{
  "d_model": 128,
  "lr_router": 0.00115,
  "vocab_size": 8192,
  "norm": "layernorm",
  "init_std_qkv": 0.0207,
  "init_std_o": 0.00517,
  "init_std_up": 0.0207,
  "init_std_down": 0.00517,
  "weight_decay": 0.096,
  "decay_shape": "linear",
  "final_lr_fraction": 0.05,
  "train_tokens": 538700000
}
Below are experts of layer 4 (counted from 0) of a mixture-of-experts language model. Rows are named router (the router's row for the expert), up (a neuron's input weights, with its number), down (a neuron's output weights, with its number) and show model dimensions 0-127. Each number is 128 + 32 x the weight over its row's rms, rounded and kept within 0 to 255. Numbers have three digits each.
After each expert's rows: "raises" lists some tokens whose logits its average output raises strongly, later layers aside. This comes from a sample of Wikipedia text that the model never trained on.

# expert 122
router:168087136149169110181066117142115142151143093141094123087088147125089110152135153154140161143147176116110169088181147163159127118130136132106097094127161104110155144095110148099100185124148153130132136091096082098138094115107125161117141109219145204105141122177186085125117144123127135020027169077194156146139133126125182085122133149149119147096122129083090107180145104147113118123169
up0:158137128137152133103096102160122167152121181089161177176157193104146149086053133098108161085062121136144132139141094196096101167125119164153130124165102168161110130097161081128147162095128127072062170136135096081144068146125113134087119145132119123130151147184118158145116135154142151141151137070093073138139092108134137149125121115169195078162159086030161128053131125147114152149132
down0:173121123051135191137156096169101124113144132174140115130129165094158171108151144138131082129096185147123095104150168120151115116131148088127115077105099171069168131154134076084120139110118139133101139171139150139126171185120149118102175143084118136151172165176127147127079100190067187069070109060114115153118097151085135055119132079158101135129110107149185167167129089129092167094106
up1:056130125138150134154088169108128144150157132127180128138129106116110112138109160153086113147131050124129170139135148173127134123050167164138129128137116094096102164091183173096166101088134112099139122139122095098131085108083198159108134153166167162147154103185127096114138107083116106137088185106077069117111141088183168166133154104161122102124048131080158067104129082164114096136205
down1:116129134063143113149103091103089147125158159143126131104131135128129045172093148129071163178178107124149102134140224141112109090117109159170186100133143114117113157116175126107070153092134149149112144113087100137145127098088127167174127110146102143074117133127121103240170124109097132138092162047138126179140121143161158091113182169152133153168149115084137095113145104120053142184130
up2:080111111135098146153078130106133174125122151130166123171066146173089123048083144108176153121161096162142088137172140150105111129111144144112138201127139181126088152146136137091150118139147154056122124155111122052103102138113089141100188137158171137178171130173109119154171096125106075155117141121142148085144044083102128102120126117098079113137168086161197085159172145093163151136175
down2:138127122091125083159165147059072121125170130142111148138156166168096095158088116118084106133129090096139145133145118139083119100136103135108156113167146125138156156117079122152151074094153118121111193156113239156162217114134136080135095088117130126171096077113097136122097143158123132114124146090140088156090158153136201090123191164099155117158176154138133139101100124125067085208088
raises: " These", " However", " This", " Many", " Some", " Other"

# expert 179
router:128075145190161129155141129119129144111159094098168091114142138129134176119152168152051157149140210147138122118155149093116143096161184102114144133080135099125111112117163123092133115116115115105152174100123130060091139171115218136102111168156126134081119070165105126141154108066099141109118143053187128096121153158156129141198161064132146105072061147091076086127084136151142150143144
up0:183115100130138100121150094139103149151137186142068139136155083096140151076125121096120133197130147138148133127133110126117153124138047100151118139113132134141155142141161120087139126114117148127087145204109122060088160097113123085090136168167127089152197094095148119100188181188148112120138215130037155147173075094120171163145121102119065105086093146088177097159132105139123148117146
down0:143109129081169094109138068185202146177139140148109145086155079182173093176140126180169112142097172087153054109090129133102097173122124174150112148143150118131125089079178134159140091114140118129113179142207092096112177153102116139200103133111155135122164094116111107152086097090117130107104087078143116150137124144156057098117152169078117093132112135101207139141115124123109167117110
up1:131158157131073147212140146082163174134127094123209134133137128138125118110075120071133134117119099188146140098197123125151138138092088121170107106142133122135117172102119146116144083145183185114147120117116094118116104096116193145101151120151080175153112126164112109123090169099174069105149111070168108064154092121109135102157109072206149148099083204154135140174130111106169104166133
down1:185174107095152082143185095119085140067137126141099083099176112158123099100111115103114181157176156085129145167127154190162118097118094172140121127158154147091133077143118136090132051130123176173133113167094175073103098134098187134182096140115150147079144139130158106139101137154131075156112140024105145093146126148087179125148161089180143108080097138161146144108144109128161146094122
up2:155150123103078130107138147168123138082175143151119125199088074167119120092091172145101180108119132154086180115131116106151059111132144157175137118159174186115119109090210148100111171130134097081190129121097081142082129122113170179112111116159111059118135145191147132149143132164108167129105120121118107136127116081146143128143145112144060138102114101156129116111203104114080030086125
down2:168153133102153093153129176122082129112121165163171115181165119124143185125148184108099176137079201112143181158144109123124129136102151067115162153109115150202078104099110139163131093167100162107185122175101143076189124133104134074061119117121167153061100121147140147125153159099067153076087126098120120157140097088105131130109122086120089122153129198106174138157103118129091089088103
raises: "it", "is", "ib", "b", "ia"

# expert 92
router:115143109181136112149082111146165183091154097112151159149114130174087192153047148119086071151157162160141125115175138116114088137113147094123094127140163127098160154072162164098130178089170103104122183122057133118117154109161169129123123138175094117135131114159147116131147107113110174059052144051165140133112140098154178097128143096131186146103127151090125157190124128103190159150172
up0:131083117174146151162110105073116104062167130095143106146149194158082147131087119120135108144119149126110161143212130115115090075162088138123132148115165113124108086144133118155159130140125121103096158075142141067128148096146184127104095146166129187080192049142095077107162117097150120109128120155167167120139148084157185165127140041105134066115053099135128180137122092128165108113140
down0:113112090180157179128147109150081119132096184183137154078141122155136130104145107139122149141192096177108140112117145112111117173086078126146237153159108110151089147177091121079115076123078084159156126166123129106126149095130104107177137160104111157083166146120133134118117073096178111191174115196113122092159124117115127051108110162163105161083103113097117155114135144076079119181143
up1:072088132202123075134132135092126141128159090197162141108154133115114124071088127164155083132162142099115145112148152148176137093117168120110108105098162085153128087121166099128146129126155181045100138151115056075122075113140230160109135105125131145170136114127166165128155107090144092113130185110190139127130118143124163108153106111171182140131076151134071098103160063095114129123173
down1:211135112184179140113178152115103094136093126110178129094137175136099138072104168118165177134127165127146063150115130142183160097059108189087089075096143113120190100110159091147072122150142151128073095139123139126069122120093103084135156188111083090094139124110132170129133144135149141089102133084082135148156129124178098109137132143149101141178141131174195131109106103064117117149169
up2:167148102127114149099133141133101153120120123147188210144146117178121138054085111210126149148177090172164125054140122158136152106135157107129140175128117154094100092159136130142148119112181138075139069078098133169093133118199134153134111165147103108137181149177168147138217099103073118089106171093148145078098121148116144086131116089071176113108099141123102107164158118083163130119128
down2:167107191131114118093193135104159110143131191109082159191101096156146109146110151152113128116139134104122112098142138162161133156092109101121090188049111132131157054087116110155091096139105127121147152160180069171124103143188138117184119144166082151106125142063188138102141166089143152110122101060140154166078101102165100099111108200158170147091144109080168116124155123106146149091146
raises: "asc", "em", "am", "om"

# expert 14
router:176083123152122118139119129169142156090149097161143147090133151103034185132117129156092076148152168132109190127161150115103090106100138103099119129126138071140163154126186145102138152104178106090148154166149125156099114086128154122082200150137114167122134100173150127087106109111121107062114169103113077134103130133136165091150129079123185167145119116074113096186151130131184148183230
up4:113120127131167111178120140115113087117137122149143110143103116144096162097129107061045106175069110166191159056188136083137138123121125122117088117150076135159148165147145179130140147121143171152147099138158159118123174117141183064180127155144121158127136168130154118086122116068119089050145108125119139115147055132102128148161113116128222112096183107085130127089083164137193133110163
down4:064140122086135111100102174146157140074099149163157079093152114171114152158135114113121131119114101109156089116151171175087096142140103140092132038148101067138145134114103130123140172171145149060116106054090127098118149097168059163104152150142159128146167147124135108185169165081144150146147176123121151104127091160170105152141132108136103102211113121190149134073185130086141135059128
up5:156110143131130061126192091080130118070077073139104084117154152209127131099092121212121139108101121135163162163108142131144088120119115140131078168098141164123149155152086107100139122091179098113157165133110130100117046137132131113117182142178117191134183109118151160126166131113139164087109158108158124222177153095089126091151163182098120163126102110142106125135139167114056128130128
down5:126187188073091124147125125118101056151134145151075195111134160114109131146115181140132126131155143119056147127109080137108148150153077164147133148128137071112079154152126127081134127148078083157115138195088120157151173145108136107093131188123122143102153070170158140088132130131089049153096121130143153085141108106114181132118121137192163165129110159130118113129197104122124049183184
up6:166112124126183146179184104086159082084117129158122068155119179178135170088055105138163152180090138132128149102184147110134101010165094146097086165150158128089102128117170126099147176106159085094155148147144133144098117122103103128132184134127079073172183109157168154099122121098142123099107155127147139143087115138131128096131175082148120113124083128053117138110180112122148120131093
down6:091140146121137121111151202120121119130120185120209143130118130173150141133139140153142101157128158149131157066137094154147148027167114151109117145155130142089159116150100120081160085125129047136193121100161110159130155165113093121158118116152091108189150109061078110090090178100130160170163156145048109119082076078149111132116088141158188124165110161127142159149124107104130090081119
raises: "Gls", " Succeeded", "Sing", "|"

# expert 10
router:101121145192165122071133109150193117148101118088166134172116112130123238160107141146053110117105165157131122126196153120063107114178120079119158141105123114125123123123139145118103132052148085143148181147135126110083167160153152162129170175165115113098125079141162126143151101113089123082092153081135165143065119105124133164170128095060170102113130144060106140141112108150180145154159
up5:128147116127152116107162111079121121182117125107139195132122110149105176127145094116139135116097133142154091155132142108177111095147101179108121130104150134174147097132117146114105164148137127182133196144083187076120125158125148138092143157218119176155083097149093101111187141071171123125166162061129100121046069094150144184136130104110059143104129127173144121162147101061104075066107
down5:117114116158093111139145126102147137137199086157110111158078155159124132155122070115093114208148104128087142139113124111153160138156089168087105090145104067115137126104185132080187148152119138117104135077167129221094150197138087088155152157146127155117132152142103136161133141118158072149091157120093141017117128137105141116128133152168052065097102102126149121151135126109200146137152
up6:084150160170174102097115175078194156148134115134146172203132143144122164135136154106150134123119125129126054148154079117089166108125132131156138153148133124078153133149100164075079125101130104090063165191105082191078117111130164172109124165065099115121079086173156112140151172097122143083089142114156150132076137116164107101194170141134185079140110139102101157078146115168099155139122
down6:103156110168110101074162129122119122139120187128105137104117110175162127114136088179145187156123140059114172109135085177147150141102106157074183160149121150129106024127172097118125078170118096100095110129084120153120127131156147072157094131111125105169095129181170103080104111130229105112120115180162180116109125091125193105139138114142105088158165108130163094113130179095153164147106
up7:109127090168103122140147165129172126170157188185179091145052134084142116094088162108132100152066165119172163092144038143123101162149115104124087207159119098098095091121121116109100138084182158150145171129108161155176180133110145140113066122153138069120142129170152173116107112176111098099089126119142119117085129141134123191140094123102071167137138128070114074112131110161160139137150
down7:190082127174137149167100110150167119110178094148141103171094113136168134130090131056114146079105143142137155159154169147106201146115133147175123124122123060158159128119119097130122156119154099139080155134166133167125106125179068129069121141127070105152131106152081074067146172183176060169086123113150144105154137079095112064114122183098132096185117145104141144135113160084121085126084
raises: "ic", "ics", "is", "ical"

# expert 7
router:145127079201046088166137110151160159169107148161182179120139119097149170086090125121138124169141112132113105147140119120121130073125098135085091218050146091082113194130140139092143162095136134131109134118092125094114130078113161124112124101133167138107147128146162117113153152128133173075135145022184175136106126166164173159151166110118150076087120148068126099135154144153113142138160
up6:165154115137145124090115097097107133126175141140092136082145165175117163164160156113106175155188145121118107156126141124178155057177104151102112165150068141183121083118107132117119169052119127160147094170115119075051098073075136089155182130120089149161084120130135102133150141151092146084116119126098134119184134173159150081156194069132166134102147148077120137087187075152129152127119
down6:125167140108129135102141118145139098143152162081119105175181093164062117162152129158124135094116125080117077151095150144105143111184085162065071176091140080216152105138167137155120148152131122125145126132139093100134094122159186117107177126121135102169138090134090110090116146134123110114125119089065162083226120110155178163060143145068162097150122138130152135085119130093139144216128
up7:143121114145118150101117114142148178138166118138120064103138110170131100136114127170102121089077147134150120137142065144088085104125073142103095145101125117120108148138062157090097206097141101073111165133111130174112151178113187084153030134151173110086151111153128154146161099093152182116135051125145230168117094141165113158160135144104110136168102108145153064137164149134108177141118
down7:089067117090173160128095102100136132104085168122109133143100060161099175116149077094127169101137122135106122136188121150100140147113150137142150118183132141142143097111128107159192124079138165133194161069146173177087130151119164163054167109144114147037113162142117137129127157195100172117080124127133103075136132162148089097058106172099088102122181151106147169121123095151128115100169
up8:134157099151115117179136099145147149150140123123151103101135102145170113137134113169068165123128134179132111125138094188162126128136135141118095214144095113153103150131113120108195148132082093097178108141144122063146092032164126173093103145114094142079137112161140128092198112125128124094107111081118108092136122122082149161124101127163204107026146135157178149141167142115149056177089
down8:102127099112068175169134118126147086150108123098126157145035132104212079100101084123074128137167169129122054163159164117123156202125128133085168150183173105138093122110194136141095106116174113155135124056129161082133101107116165140128123136114155136126086108143131106159082135122149147131177153150056137128153159144122069161087093210132120126093104110142110137140158140106183109144111
raises: "ent", "ard", "is", "id"

# expert 164
router:150125135166105085176094132147147162109111119120217129104154188138137116118079130134091186121160147181115190107160102160131124117144109098092163088149121148103117146116174130130163137127106119166067180128069121087121104123093138168073126094122078130109172119146126144146127127115098110036133096046172134121112147129159168115133209102122132169090067077126093124158154082119178178145132
up0:148155097119073080109084133180155165150148060085163135128146171119128171069143116147164174110125155159107116151150078149141124070167113126106157102174162157089121140078176153133135159175096097160082182174096148077133113103079118146106134153137071129116207090109118107092161130137124138059139085085129101134088150064150149147122151159139150120110129085094140175183169082154146134155163
down0:083103133052170143096165118114088138094120136171137076132198099132167115116196100166169148110128079119113056095082111151126149121155157173173079119161113168124107141115120069160206169158069154099155111134110146097107145124107119106104156135134130084126146130105115094177173197124117147110130108099100149102111098135158126184055072152136181151154126186100140087122101153125114169126149
up1:144205185139118058153111189128115139102135105101140163146142055106124149176122153149116170102156127159161128077166131148141154105063151081151095143139155101162119119122136078098150174185153146122181108162103057106100165122083174166072130122154109119173137112147118099121106096116184105127105144025159129097142127122131161095123136110051177147194104115135129116147135097147094136142129
down1:140145116116110174130125124102103127130164111126089129075138079159088156075124225140069096115102141139180118181076158140112104087178158148124161127155216103114159135128151149163081103156149083088115075147162145168157103052110102077132137126143073118159163107077208125123162106115125140178157065128130133131094122151141113147132147109151164206082152121115092145146135118102162144124138
up2:110159079134150120153046121069154184143126142092238109114142117160071121084118148146161089146168127164093140123128129156208124141175172135148121166131129135098129133161103133124134152112218137062219114103107154160106079117119095154141136140154063116127119138192138115180138143140118110092107118144153108102064122102085137148112144068154108135113122129098111127139179121112153088115163
down2:129113144158124067171140146130116126133115134143051078088196110104149138116098127131156177095114110100129144141204093076103132093188114162105113118156133119139146132165127122163096132105118092128164133022175138198153097145164097121163117164142148142122191141106176122094115149115111130114154095154122080046146082134171148149177146132150119141109102146105118107096192166117101072104058
raises: "app", "19", " Media", "20"